Weights of a small mixture-of-experts language model, trained from scratch on English Wikipedia: 64 experts in each of 8 layers, 3139 steps.
Below are experts of layer 5 (counted from 0) of a mixture-of-experts language model. Rows are named router (the router's row for the expert), gate (a neuron's input weights, with its number), up (a neuron's input weights, with its number) and show model dimensions 0-255. Each number is 128 + 32 x the weight over its row's rms, rounded and kept within 0 to 255. Numbers have three digits each.
Before each expert's rows: a language model's description of what the expert responds to. This comes from a sample of Wikipedia text that the model never trained on.

# expert 33
It responds to: Table cell numbers
router:192101159178147136133198187135090109150117144125110081051123071128148157130149210088131131112107059087093095163181125129132109137135134087165153109150181111154105151119084107159122115098119086183092096152141102142084138141152133139091141086178187124133120139159141063096166062105091079170103187162082126127115143153100133144162126156098137099203124102146115154149103163133121188137124099107136119146067131168127104159138025154120152120115160101148140132144109066117127096107183110165136171123086121134116098115070157142108110177021137106111114140157195164138094154138129092114104099151126122107174221164118139140167109188135102119164133105120168150112152165143164157143136114113091120132107109126079129099101174162084104184135124161098148150097177133097145107127089089
gate0:180151152141127194109166165116099127102138070089083134063077078153161107103179170118049151130156110106132116140166170168114131124091160129086126083107124098119130126054095133117132159102113092140141153179162129063174124141154150077070137096105131135120088219098088207048100092143078140165076140122101128127130119121089138117153102095126148140160095163132057106166136187074097117155098114150140114173136128134129172112150115162186140123129153170149093155106213156107047157071123097175112149159188103141141088130143076098127130138110138106105116142126126115183094121107104111119132109110190132145100159134121155149127092160124142175111202082105138098144178137121185107149118102148157151126104194098146120123106117118100105127089190142111103167162080095116100149181107140
up0:132170119189125182130119166080141116114170094093081140069059055188150152104187140136051145115129122089168121158134147169106135139107174148072168088165129128119149137025083140138139151077098101155120164134126114077144095115134137078086173096125137121147072210118070183082088114118100102166109129124100137094144100125134147113149143116116137113171087171143101128165137147095103148130100140178175121176105120124150188126171121189131168128146140133123104174137169086095065172102100112165125128184188121149126098114131093116158111110129122085089122112085155089149125086098090135101119142153168126128147163100055143125131087179103119160147184071143169122131150087161150152135160091120124178137114181092169170117089093079123110093078178141110113125165100094106103161181130150
gate1:175110142121110060129144118060087176147100160105072110165113088121142080079165129175143094114150086140098087161164136125181048087142124161137110117166167080139098098135117118119083162108125137133157158154075137150164133124185152150172134173164128118132128110149153145119093090154109137126131125107117165191132107068117140128097080158082162118072174126152108119092161173152141116089079123154142098116144140138152096148153114136097161104143133169104173136149123172045173115166081161115191135038115093093062112176157198118193156146112173118143124092113147134105120120159117130146045121127127153133162141117192112158135105093129188147108136105154139171141129092052168119144119124150080155082195158086119144094139145169094065134110103066093074136138153170157110160088126142
up1:103129110091158164192111159090179139107126112116126138147083168128081118115044138100114113134157190179141157116047137112146096130106137161106162172122101130130133079129171137171132112176126173098109091138130094079143112106065121138114142120122194151157140174137148118121166108144131124086159165103091163143091085130113156090167157219107140095141136130104085123160140115031138183131163096128035108184149168102155108088093153188177131057102070108139070094073139144136158180091120085147096125128078185107096122152112183113045117097134116134164177155171160127076174113131121094120092174162098117110104204184048128115123136136138135092158120131129106070102143100116146126167111162131167154124138118159145164134164113137142152132158170135164109129130131141152115124113116114
gate2:153110143161143142104150124105172176107155145125106091135141180112167167175122157078095163106114162113186088159099155110143143096130095147106195161140119098155139102084178146171098122143113153130072096107120093143100192160123114144130146118145146151139127117109096159147121122131112114158174162149104129159142136075119161099156110165083107168110137139132163151142160060156151161113145154120112117139087054157175168111131174111106124097123172165174157165053101153094104031135122144130131171137115155096121145167107048114126074117184118105029068091082086118112134089167123221113126162116142057099149125138180129188195084068114159143109102108106109131047120081129116126123185121088084088134127102084120122148101121101162109153102173152157087134103069132140107089123153101
up2:127115174124146145157034109111174080070139101120116177091106164162138136128115100151122103146125130183098061169177120113114151126197097094106099151101132150167183129131082090123113158183123156124109126123091096120074133092094111126138128077118076150129107115081140090155180173125184114141171111143111148153128087163101091130139103147148127117152165159091160090169149105099135106132160178100149105084114142117112113141108092101099124149103064074142123158158106095124116148156174143159153112083148166090133176078155046113143151181100072109145125206147180120155118147059191164146119071116093137132126134173070100111148177143147103111159160125166166124019123143125114116111136106167114082191131166163159171085112130157107078104172148083156161122107090145127160111206141127
gate3:167087143119072093072118147127113111157111150065159178122074137158173129143127099155101137183059169157109080122085119125107132116121161057060099128167109075119081099108144183163110129162125102121162161089181106106112092150122203091165132146124058151137133146134197092183141182120161123119115096123092110118162093144134170092178089093129103118131132150200144144123167113111192102072110167126128137110128159143118196104111134123139133154099067155088191182187121080181077114107160177159107145160113095147160167132158152138157047140169127093124159093162185113099154094130143118100099114043129172111115168118151115181123107114134116134100177131101141149124147075103134173119171097136161083117123140171191116129101116134095131113141109168134102112160127092137196119098135155
up3:126116067110079145099104126115145157152103131052122150155130203123156138065067157167074099201063136161137086108141144141114140126125110102145118169106157119164086133173198111144084124132096107101182125102168139184119046171135145140092127172156141114141100158181160107152169120123147142104163083103091103098168102171141164096148110151112135145193073169181128138137121179175169090086153144137154041089135129112145145109117127121107094162082130143140119136184165075102099090119103108133133112177131136114175158174118113187136105085139105098168118052153177174074116113086166119080085129107155162086180148120139129151149146109169124126100135142056137135087156149130158121097170115169149039083099109153146086140107144136125117139133145109107082074148175107128116141152127181
gate4:118128150158125157150146116059166081169124139122173105146172140179085111114094132147120114142137144098127108165163099114146165151123110097168153092153121160170118139109082061169200083154119183140142153132131086180066158133136148132134130091119135153148118114106105158104159091158059175169166165190108104207193128096112119171155119120144150095148184125130121096159130122137075096116153124129103104045140141079158166120107110114133116104146103116161119071130134119133130149184133159166181100120169100112181153084155096106120164099119118080058117057133109122164088081088120082133120086101124171109126124056153133149138171165177076135115143184128103156147089100186133142084143110132167169090168165166163107079118146118063137075072101122198125148092144180150090075129095090
up4:161097099113111124070081123153106140125110108156121128100086150097198149175174152099142119120096152181116122150082119157108119152122203150132064152124118128128129075116151172083134185068127076136141114165177150100169130100090134133129119167110072095088120139142123079118142128087106126146117118060119180100112133159171111094159084167171117117103074144148139150113172096138180086107137118123180144176100097164106115095174087123122128097131112114092164226123112176139103122045143140119132106074098164129072066120152168107167097174147137136150127223161121056126116177162137166133120106095172132126114126155103165129129151050087125115107145104094122142113224121117162102136163145144079082126146061081167148124143102135153174169137171160129131134139154087088176125146164173
gate5:149156149103153134105153143073183067107075181093109085164162146149194161093124171112115129117118122112121052192113126178047138143124134074137129161110127143122089122115128121104119138101128189113134161135116130163120163175067044111133130102162125120070109108133177094105134116099056107152136097190086095115052155145141145099160142113120091090104120164122175099114104124126165106118076078130100120148130068139126152131134159133112090144159130098125166135065133141147140131116123068183108123112119186080163110129190140157152132207133113167151193101144196099158119156083140163136195126119138166115151149099155119137154178150191130057145129122150147124179119131074097142139091090157161202120101120092126131150157137129182146139168150102066078108094129122117100203134099107
up5:114083126094117137132116054037162088105152084103122139130157132164077125134144119105110186100088096112150143198128099143133112156118121130150137161059126129189155101164124109140111138162089109125193161091120103141093143138080140096142117121157129177137155142142104141136138133130137188047148166157103143152114165073129084152152113122123075163159115133109120128129133094177176140132127148126171126119056174148197161101133129122107109055094224204154151111149106112113110129111006120126165200177137113152158196078126140103061049151167071122122083145130106077127128148154131118121081185112111126140125069176162113119139100102100149176146118108123149139110160063144134101121119125186146137090124110083158135178171126081113125143126103109136131136124130108135155097123083091
gate6:149054078134140081122083101130107126031115159155165126154103182124123107141165161117157079210157132163105131132144117129052121035156128102154099155127141117167106102153125092125105138091131119165148071155153056163158164126161138131141162128098139116142066115164147097125175162129155086155139196167147085151141100131120092094160127136147134147165146108190131132136149183038088090120089130074141110115183106097186164127118127086094118125088144143168125112145146141114091108087112133127116114171181176095107049157111148127157120105141111160115139150117116134110145099142151146066094147118094139131139164151100086132083108160190112162133148155105158132123122208126131121108061118114126142050102129110058191171126107105230153131086101143095137154141108161156103132145157116
up6:128230138169146135109171163156136103175127120102168162112170135112108136090082095126079182052060127114121139183115129132198121178107112087149195109132139124099150152092127169163166160106131097111120193085134186110084067114089148109124112170148101090144175205088087090161109115086110111130114038116095144146099147146093149143116125140128151162091073155064117119166071077140148161175147130114122173110095137150114118130120155140094137120136117132104113110098123123162126094131130062169144125108129093134118150105150116165081134132115143119159124080157125142208068077121100166180160120116178117096097149092148175095224146084112108093107122128128137139150153111090105101115133153108140148185141134180148143123164134155092094132147130082202177137147137124083213135127104116
gate7:142098141093179139180179183155130059170160116175161117089100153054125163139187179082124174127108127136080086159152130114134082113091100093031077113102154142128097141157102102116159087161159152120169113125120110106146207131089125089122159143129105149122157121119228119076101176126111166122111097140131134140134131121158150110085130032136158140119156153129144163164146144105076156132128153118120097170106092098170131092135125123096075113136081147135130133098116155180162103125103163137171128131105149081098102131107083116098215114084121150131130136136127111120159154120172172196041098141133115103094083120120166124168142119118085167158096121143060069154141208108099095225166131138091115097164140173151154144105079145159117158128116107108145149139139147094152090150123119
up7:097151130165099097079066066069129171096138126118118134169141095188109110141084129145128102135144117112127141076099158124146146131141166131206147115130115115110181116135164136163124178128111128135093114104080152129112059123163099144103076119117162114136094107129047155155135112099149106121148141124140113135173119157102116200209113230161139108104130094121071068117108102148135091147120150152143155086163163172132135136121123142154219171119143113121130111180120085060058179122170122112065121072120148163186142121134164117149053179163121104127138130108131121136095121174069083111193137088159193145127154076157116110127124116141167082113132140128194145102137065134161125079084138101162111156124104110068130125172188152136152073099153183172090085133134157146145140131131121
gate8:097140122130120169128117087152162107115168092125111099155099162102159105114202216139143108069115123085096169102121168088116166149141190097126127131152123126100176149183146096183150152099125105156069116112102094196115070130078123153174104154117150160130104091129149033084115092152112147121145161103089141115100105120125081142152112110173167133116112133165149073132127197118122135139182110115168111155086143178189149140194100140170165154127151119116181126139081043067140175110159114202115113140092135124107131136127083145147018110123138135177086129140131127111090106127175138141101082129169118130120117126108063092175158192151073102057138083118109151130104151079189120153125150132079119122132147133135118107120132134146137156161097154136113086079140155152153158200144166
up8:123161105119070153086095173108090110105163172152099197114103095117121141105137138132202122138082116169123142143171146008144100088124181104156079087127098143136135092089120146113154132156050120113122137137129155087106147205104154163085138113126203184162156103094132105113129111116142121132149131154082123164116164151102111141102087099129173099095119188134164109138148141126082121130156110131133152105177115099143126136186109145126157127093146135062090152154137146094066074072070139098096073174108103133138119123109079118110118171164168152133139119107163141165097159196172102158089130145196097117116171123118126169135172124158142095103135127120102070150068156114163105202142104185138152074160188124139085110122162126165097172116089116127181131164122187170138153145049130
gate9:149058100078172130113087159125126112149125161078123110119100129126176146100145148114157228124116069114173087122184085157113113092144120101206116149141191131102122119146112112120105105182142161123093100145164150158166103123199108131074086099120157181082129128106119100146135120175126182079123173119151088140100157194129148111117111141113161134195177085122185157152099111174127127107095111121139092102093105172128099177082070137109185159130143158126168150145186117183092108028154150095145112173084108107148063154056139109126126171064161120124074151169135167121126167144136107145168082086135102141185108146144121166109145092100066146128138120087128141147127106175134173107154127128079100086124142134148090080100167097108156156123127088077148133097179097130106146143147159
up9:100164146131119160085124070136090087106140147165135141210175099107146090137080132122138097164157192118080181113112182082114156165135134151064137140104088132181085183106093148136165084037122069121186119094123155071142180165085111111163107117157103079124098103117156167147108120145147128129161069145088142098125129117128117164098126089139080080075103156132075080121092183110164131138195147139118180152165124091128162073156212126139062078104128108151118160131071117075141122204142138168111176058114121147141170092156106132105149111150127151111156082134105093151131169067141137111067106136156147124072118060121134090156137156180157141107170139125081097083135152137175129123145154132121153115153121141142154161128093112155134146156163181161084111127100125113150084125143126
gate10:147111133129106173133170107115096109164091141100106154139098112123157080099123104131146092098095152112131168203157143182117103103145156135160140136156079113134124124074094137144131092126116117160135173094111110180081168144131079129149103091127097115219147102191112111112132217103156115153101113164107104133082184221176097138133129087079125169112160071126126139165085141178149211145120086140081175151167082130135139129101116129139173151095152145149150058137083161126072137097105143082148180114102170162171173135136118152123197062187119126183123148104121140070076107116117122078135092134125118111157115089084084105111133122091111154137139126124126089173198170191119136173116131131097114149159175076159097131111119153138062203087070140121143129113112085126108115163113100
up10:174125118142046182087166089141120109150138164167090147152074136153128186119094074165126124082094115089180139182146112209100095159128119096130153112149089109106131114069128152138109157139176181135083124079138083097067184096145080143143149135137151143207136117167082084118131159127198142138154138157109137132104119179138170114134127124141109151072112100129110157178133126227115163170150127162109126153149116069123102128106153139194142121092166126190109125123116090090098117129177141086112124095090170089161154111161076144137171090170105130132108110071112160104151109176086134086136141164132094105093091114156120134104105077119158108122114136086121056108200182136159101130194160080130105096204158088166129076113138115096151143135094138130113131120114121182145073154140085
gate11:142099105115128130099114071103185095178127114086137150147156109131071179109104179142132119113121076132074087135127146140099103133070154159138121120114121102049182146116147073127164125180073127121117102084083126106144131154074134121148097074126124084138139164163163138134140136095165157120099134149182149111078141098123156136088129178103160176202151115109140123147162132086121152072078187077092182117131183173149168071093138128118163130117111174125143172079149153156125151088094110123149217186173149086146131132121135144133137115091142111096159142104110135133077172077140124144135168150199145115184124089141127078117107138130167104148129066158123138085077094149163157168074163184147166112134052081114169138117090140134152068126092163155111129091153116156138041096112186
up11:116122062200125121122083088182143078169149134109130093152125157098119132164126174165111114126124123154076108111116138162148119142130161123154180083097147125091118145103119115129146138178079119148179134115147147114083144127099166081112094100090140113160158103125142163126196160061190140178103060128124157131115184110132114133119148121124167130160163118071101109106191132107095104018116122113102216171125182144164173096060094100126120129135130136143168125102141092169129105087107155162150134142147138120139152122100161134086145102083181130101119187040128146101082139096150121149197218151125114086178128090138154077077112162128135057149178109102105129084106138145135152134176088142133126119169125108140108103112109177149153090125195128158058137137191100178107106100103118
gate12:154152097132079191163112110093152137188149133135106158080144102135107161078146075173131074147122115166165109158111116097135108101172087110137126112123149156208071184137130028109095102147168128126164108161157175169124098119089166133074179116133094111084064077110137131120199131121142150132175113121091162098105084139073152131139171158113110103077143124186126155143088129082138113106170139120195112177103149120123119145189146130157184164129123112202156135110117135147094100072162076160170152140097077103084162164137117106081121060172160166113158131118099152133132125098109185173140124131090096155139090138073111135104168131046137091096148099088092136116050143146154131132140101133174117123130138119126158111129106175120126067117135103172103145043125144103160139086130089
up12:125134183134117023132147106129146088162121087133110077139080138120165124119175088120147103088118146154083117108151145114125115090163143141093127121177175085106167050143176149198138141082104088138092121087138116164126138088144103129155098117175101162187157131106121073141086132191083125092122137169096148178131184167115135182159078096164134084165140178154109078092194153151082115142112150153069125134136101127159131137101082123119087129144121100073160105066127144109182088152152097147154142091128119162109127162117131091107118110104131122139198131075155109124111118131163136041089169109153084106152123099144144134214093126148160116114153186114148142103148138106097111090102118124135147123163134137208137117134206096171176164136137113122133159140107100111046154205190130
gate13:152141155139056125118105061119082148127115151109105100130081150140142131075141195139122124166181100167193109064070112094113149184120165094114171118159111131132097086087098097136176156075119146146113135172157125113105113185113149079113166094152160061173202140122130060082119098174158125115124117117128154054113130189122132098157156174078151174099115181129121181148158166125138109168139144123166153170087123129151123136148067106175123135178130131157144151119125102121148120160135163128172145083090096145143072147094144159116145167097087108091139106048159099101135166091166068087113106127147080153159115091100127075170171117133155113136067156150174100131132168119077185145144150114135072136124107117140094075113112147136142147140114151152135193169133134178043172101121086
up13:138202155084142098134153239139126099149137114153124145157118118123116147162115098073094144182091090110089104078138134130173130138136154205106111093087127143134114148156164132146121157153181152130098159122083102038153141106128094180121125189105102141156186109161139177173183158157103200114188086033083152135180112151065100122116131068084103096150119106159077167134116129184073146160118152149150122106124082108090145120130138105124137092174108142106095130143135129118107135084107087084122145150148101126100137144111154067142093085140124092136100142133123138091113122103122153128140129065150158131164181152194135134049186093136099084165174154187097159102113095126143093066171088148113144107138111118160174168106133087082115100143135119142136124102114195113114110105141181
gate14:124113119104126160145132101155145131149160104142128158094197171132144165099139127119161113230146122139154124196150071096153133165119097138080124092133102099140063190072172114170091170139129133096130093094109134089135089091138147195122084102139175079131071142157109189107077160138138048169170164114078196119131130177146099094091052114112161148165136141190127114126121119123122136081125090164061138101128176099120115130145127093136080129118137126095105125116114155131108113180125154147115168138083124135128112139151145112131145136117085106156132139165154141152141087064064194064083071083109159130178086200133130112108193086127100121133141107135163141094121125108152150162133144161089134177126168105118097114133140063158140141156146182198129143106197151086073113111114173
up14:151173105075096127142189133153144133154182139126130130108092150141120106151159156095152135137182141143105138155161125112113068151195140100103136180079088190142145148061190177085127158160124138083159123085088118155139113068109168150121145174159132129113060156076134108173093113150171079092074170081048158155134158150134106096115110126112214121159108130167079100099091107084154161091133111181149155094120078148145204154168138113158101145110205094150188122154080105124143145139142209174136115137172126107081134190128151117113122139125079131130157107089203137091142095108133131075141120082118133110103084130183092102078080132079099106135132123131133168143142193083071124154102150162134100168134109129124111101135135136145125070173120114118112144124160151118144099057116120
gate15:115142138209128122090125118152046138143158151158115105080185115154181132168125162055143219122094154143124146202141106092171074145109087129160159089059156154132143146158136103121124126113148069112138148113168124082134181156159108123142107161187097075111160156100074149132131114076134146124103120141148084100066072088115106091138121158106139174135122140078121142118137119120123122106180084151134144095172148149168153097115091202142129143060096133239163116098048077136113129111088098117139101109084100161113173134143134124187153160170122121082134107177082111159160140089133106121090134095121151145130113137073107124088081084165066085133095139131112128196163183119146159108156151134078179109114150089131145156161126157126163142132100167109103123106172132158145133105130172
up15:125138123123157195122175137113210125110128082087159109139143158074097120108118090139067048093187149133137120093138126184078095116140162151128128179176088109105151101102097179126165137128129100119141116099068084147114134087120093132140133144133138171179143135149130101141129173124099175089160085115123186152192203139140140168023135113139118083130105088187157087141076112139136162181083159101137101157114136093143156130088120066120195143144119194060091152154183188094157104119168163089096148137150144128182122135122106142121140089101146182177115120069137151149107172113144127145148123111154147099062108102104182161108140169103135222130105142109158115109113071133158117179139143146145092136161093142135114088150105122174070093095125142152129119120152113072125158108110093
gate16:167118126105101147111127099140104132145113166117123093130151101107144152152172076084134144115192106116087084095207140126146103165105118140127131111068171166152092189111141128142118117112101143194094047099112077128142117161101144171221098149088124081186092107177099093202199111210116133119202160169139195129107102147151131103146098158115108103152119124118108115170149137164119150153137102107099147177122086071163107153090129161129132093136119098151184158156117159152102137141100092087073167157181159154116154128164147143090094142129155103132152176171129114114090142156085147125103079149099106148151112073147160128102066212109123082172111122081080092126138141120107092112160107163124108118162100181164136123115126089112183130152171114089123134171081130136149184076072092
up16:182122092146084119046093102117082137163137182091124141118158128110084100094139103106153136140165139083130089153114142125136094165188102150155135117133120115117122219095098151180093151117164170188106104140118109153133109148088138158143151178086095115151121133123101114159101119185158122140166175119146197143144099115161178049124128207124158128161134101113162107121113197117091107175173117110100154188058119097183032147109078147064117105172114136121110114131103167135104144136139141131072179122213174126167088092073129097123109136132143082112135157100145112058076158132122125114059100095060165137172119095126112118105155151092110143161112109063124135163119115102127132137174113151184135112180143179139134138132091103163188131097097095125157169131108159096140151111103144
gate17:151102104125065158141170108135116172137084093129161041158122177136102144096098125126074134140094107167114131116100163129168181097060171085083142125139185096211170140160110089171126126052106127147122050048110124131137133059163073120102142183109112063138129158138111119136146123093081126174176128101126154113131165101166106133115138142092127144102114057094109148110071136148182116112167124120123109136100100175124100150168131126161125080149137140136059107180137141163125134159112111180125162115096132150173132126055174117118144113131150152109170153149107088114161091117137160164104114068122156090163152101114084109120117109168093163112144138157057121131110082110181131138084090121122141055165130194190143111101142137103167142178141136116112134148151114116104169198196177
up17:142154069159072148115163096157150115106120098176176079137124186097142110095129135141123077079103116136111159170120114104159188082099155089114093123142158104154164168164088058148093136108101155146125082090110109152114106101115100130120142184100181099146118192140109109157186125133082070149182140121105127111136184100156122120095140096126121155112136058100172124086076165141144115105180146164171116119147076189103118127127079147199152125095146080153073075223170084164118169109156158180117167153121137129124145120091150127139139095120147111113161157184080114146111122104114201143095156096161142144124141104100035088118137116194090149153108119175099156135110120120207137156077126097076171080136170147169132104089112103131179130193123117118144133123138134136086144170136153
gate18:166143191130097098148114122100099142129128101162138192158131093103135131199145118159112159139155141106145071142147146087139155167123115104128143111139055101138104131101137106135140122159101166069133149151134168085140204191154147132116151168106107162123130161143161103121142180103081115136177102136114152139142127157130160142109110114151130162123101137016105103094064173158075145145089146114095113126167077123135081196097147101110084138101136218146154145193134047112125064078132068156123110043139136150150099130032101134156061070120152142145165084128151114163135153092128152100167130158104139098134151185160112109118086165146112128099205092127114127138106147155071191126104104164092103160150119075103121128081103128097162146168122083132155091142157162096110118107120163
up18:160170177133084077116116110063116139141136104140140201164126094113121118195148133131073138094147140144171122152158168068128157138093112075109110134112106082120104128078163120121080128158116152058115167162111155108178224138106144135098147206094114139130146143155180085083132144112125145140175109163064127139134121146152173114110127141170115176119099117054112122097085157124080116164042134114064129119168092145130079172083157140116135147073151243137171135156152089121149078108138059137095112044165175138108112099049128134142106065090171152138152158127143094157169144089134124107162180101129137133118123166119082167143099137145153152121164102142148133126111135167062185116104122153119124155086122075116131121131093124120150161148110081108116116115177140111125158121122163
gate19:134118163130135138059174114153115146100177112107088138171106107140100146140104159085146061100088149166129131158162106071167117163144120117126121138106091151131134100070087096117105130141141165169081106086149183114202085120138101202069108147123126170188109164155093057136166084115078186108132137155102125152151121125060152186120115110125108116159138141062146184130135066095150100160114139126136135147173088045138153088125129074155153185116086179082137093055105115106136098106169136097141142122154110108082104145151160114125207182187144150155159141148104071090135126173129125125122148123122157165092140133121098130090160144132122168136143085160117198094131082094138140132129106133100093133112216149164132158102071102159140048142096111146178103092139136154105138181131098
up19:097150118059135105104128149118122121111101159143145123152113125186114140138153122115088175106121175106113094126116188157114107158116161077032157133142162156135145135205108170107141122139159096107091167117096160147149076093169147052070118119091143170077089139139130155112085190102163100126121078121123102151101181142134143122156090163124184163103154146131173128091116144116175120122107116164107084133151122101165129163129180073069133152132191122141118063103120144165072129151076119101103190086149175141183129140067188126138176165142071129189107110140092204157132186109133126168118131123091220117126106104103114133043162057152118123132123102101107081102128127082068131149118123178180150077140146154142148112083121130119128103144156122142112124183123127110108151157164181
gate20:178082129134168113190116178181159188152122161080158197146062101168134105090132177130172124098119146094135114221093092103088093100103185130117143137112148156148104152067094108124235088075089105166105093157112196157142203101100104118149162124161118134090142109146103133146114121123096092092109172137113143124122085147100143082113158108143129092168143130108126181071165099103111153148185164133095128113120135170130134094138111164091138080128091128095086113151127099124129121137117091136165123196118120127137113071100171127117092148141160130199092143129176050123170101184071128065149086137118121147172129163155148089133103159162176099063141075132135098094144109196127057118185137124145154095112161126137139125129160103097160123111121157177132130139135145143137145108067134
up20:144133120150145096166157160083130152116173111137144171170094103142139158187156140135132111112103127122069058130055153134178074127146170121134118225146189158125154097080146104139153114098168146134134122100116149130177130099170139154157121144200170067000151120135155140172115115140196131100199098139171125098157103092062113079155110113169137173109186062129074124118186128151109162123155183121134125123096117112187132161132097171093083142054078109117104135158177108139089129102134150117116110164125112118076141130129122123167175118086176185156118127118185127139119126155129088117098136174141145170105091140160114080155075146167155136186137104128104088157149107122106149121167183144111118107104187132117097093142130127144155123112104098141145095089083114075141094116132120
gate21:147117168112081176140118166170101126148127095135157094206174151171154140160067142127122173130201184197142132139136167118167034108114215144115140145108145117143102063139098116145114093193150103144135135144118151108159114138102114101159130086101100150086134091153130120093143150163108197122155112092112104091149118169111092148153113115098126163176121124162103169126107145097115158041072103152111128118195164140144137085165163076154089174186094085178177103116106107109152105132142130123156083115096125127134114115119152115144106119106159125091132166167160115145220136092058121146115133149101102108134126088126216109146080208151121157114128135171137116131154091133209151104088132068089159168143082121103111154092165125156057126110145138173136130165114089156138109126112095
up21:187105143124113154138156132149092101117125089123133134154142152163149163144070065137144165121146154162162116125168162156150118073121244120139133120085179121139129103108118140153103088167130118161145124169103148086164085129133122137145136122117087120071140085144112063126129128131133161118104115124106102152205106176147090123145087117162154094128112134110130173123079140127173165099122107131127139147194188120140123135140165071104084182132111083169195107137079131131147060131147110131124132140138189114145100122086125141114088062114130125077124127131182107130186092130063126141101128170049119172154152120124197127143080167175120126118158123183100107141118019128198126137063112107109101147183146148142108186065137093162084117124092150181133151205116126147129106151087055
gate22:148153189099071070146158113120077136171139104099169089119163127182089091122135158133094152125124108170147091135135098087166163127057106110126137108102146142134105165139149073098139128110140082160079085104098147170153133117124158085074117106113076218150139120091170129175140125138143139186122155114136120095121105095122158159175163128136140150194087151160167060124075175128096148169095085120123150166175089181135112123133119111112196112117147135056112114101132157148141134126136175092152123118175102157160107105140128166118100126131075078182130109161087104159148118165145108082115188082195093079105136130084142165166113151092144144184096207148096115072101178143152084154108143157103133118132110096101088069091178146177123188116101119123161083075184134126173179106143132
up22:152145146197102085223121127093086124115141121174101109077180138090137113178155137173124079106129134094123135086147099147125087079127056080138198097129117090156134064130134181139064108085188087115108129125102147141098105193062143148123111139138114133098135081132148133092174126066146147104152193119142168125101138129147116090113106160188177130119139127132077135140094169070161163149157097132194153161134158116098112079135156165113101128091153073122189086145166133097130101114116135101074150134120057155140180190133146138129103117165136109122051152198136136121170096144141121124128191107138162070184147133077112165134134134117101184149137164141105173118129141067115183137183134092086129112152161147159134101121109107091119136117169120080122126117122122110152193146200124
gate23:121046126151098105103162180130107126137125129137090146126117106180072106095144093105119152136111120140183123141049151159112095132176140158076118133107148215146110160096147177150075081125168125095124093123096091147104149122191135148118168086131158160146078058179140124141120112164123180135125123099183103084126098048098132119073102127051141117137105119049106094178148153128077125118092139170153178155084149152102152177138187195086155124130171176174137110142184080134124126126180153132106105136140109122196090129138125144179155104127079133129155125139084137076131076121143149121193151126122085156097115124156094057128154139147143165149101171112127127200106115107158145160147064103162165149125088146138082134187131128125175085183097176101148126102140099101145148121098115
up23:156214157109130107163134136155129117104072148125122099100100157103149091189127186091194098137126156129176137138153154158127139152072092073162149129156102037112146118123077080102171167136137162160120176162131139101141097136069038181079077173086113136079111191103118129108087136093126142119159115139147119133109080194162134157123127142175084104148128113188182107138091153126119115096126125116145118163180132085152173085053111115161111113147085119109082130102126103145130190137089135190073152127134116177088152118121118162136098138116083167075133104108148141160109098116105114153053122133109159124150129105164158191170089145071182100096138121133127114118136156100115155093117194172086093135092150120161158146134159108156109104109141095104080152118092182196123071106091121
gate24:156042113096103131111140115122116145163160180155112113095142185052134109098128109145152120117045135115109151094149135145176097146114143108151151154156121184089142057090114125182099105142134110079158146192117089128121120092122140149144097096164088150168117152106133092181142066141078043090103111159139168142111108159141102144137119136149115150093090138163113120127125175159086161122074134143162120108129155147093146068134087129111116134085100095108113157115127120128131134091108167103102144046159143106093110123143116122122180116134106116087128051187137115164165124199163192102101147175183127132091120162074140080140165185112119111120102155158104094090102109220173157143085126126107137114114098071175147186146133169133182081173200129133069147175130122163100179109172118
up24:125146131155140126148107184106100083080057042099175121128137082189121122143108147138114124134210126143135101153164129123088168116133108159122094095106146092138125154110160121101196116147134065107135066087115138116094136150142132106115138142145115101135128121151114147086153154140191174233191144139109124125147153089129164146118125088127123065133134132108126149096152094088173143104143067138112156208166133108154082152091174093159164148177139112174105134152136098129125119171150065157165102172115108184135147153150172084069091143148102163191120157098121144084085136112107122152156092110065116125137117136140129145150057092181108121139130122052195114166166154056122117106168158137092068154128157159129126102092123091139065184118042122139158123112128134111135076122102178
gate25:101134095129101171094168158117145079117092109139070100158099128166214125169122061082190134171136097102084167152151106117175129093068142085153145122155164088110124123110120124174124128103093122161178104120146128135184120147087067084127116148145189138102156138147209098125112143136116161147116154110121129110129111131102147150053094168149077158027095160111174131095104179162150138174116164118181143100174111147152142125118086093131152127102112142172087139097123127111118091131147172035082127161125145117170105135123082070061082079144112101102170170130127134131102132155076079121155121094112175123102156188146109164139123153110184095120137160141108140135105091124155063191100176071119156137148130115073115140153129162077162109163124184152121130104152201130110105142093102
up25:148125178127108117101102122161084140158144138123143132164203157119134075065146166135108149135142151141136118139131121112089100130117158119124076134110140137163053102150134096079098121131151148153113155100057135183090085131122163151214115064134129067158155145160102109112074172041134124145115111102147148141097182163165133096163148058127132126182106144126101129153136103118077160092101139093103129119141124121234101102154149126139173155067047135155132141159044121090112169131076132121097134134056143133060139157162151152157161144094096117113142100155122158119100080134155126191091185074112097159114124082101126127120138123145060195161151146172168093106123122141129186075110079144101109125121152128139184151150143112149117145110072141124141165121143180124157139106209085
gate26:118136144116132140129163192130138117108068060117117103148141140149187114065115134137160150137138144077139153171102155143159162119128075150174120135116093145148136179091133171165216165118137159099084138171131112102123080106162092168135133108133134149066175139068160121143134106197135134107127103112087152162146076137114166138159125128138127104150080068154026112116083144101130189120111122120135129099134121064109117064121126113127136107130133185163145125143122128176089103107111108153145169104107112129138165124084150151151111156109190153173187128056093192106129151130144114050062143095115131124125148116029125107147128103184139082100093151128102068125106111097114119193140133181071129105110067208142148110091139169185079090133142162078066137113141147147133106132116088
up26:117141156147145158161174181119094077118086126101131096115137137143185106064182185158145144163118112075151093158070145118137162100111067131162111139117106144149120118113140162155197162177114129138131135169179110084091126077155111124123173103134112146113203151064181130140141152161128162116086077124133119127103098100145172132192130077169169102153109064136078150149124138132118167117119167099124130106154167090089090081140138123136106137095140156153202088132095132180074132074170118144120175114102138141180133069080115155165072153113155112177176140089109158104102141137145125089073131035165136119147117082055110084136099147194128124095065134142132090117138112124095163200133144185128164138087084185148115118094121139153093116118117200084101123061119130123120100129126107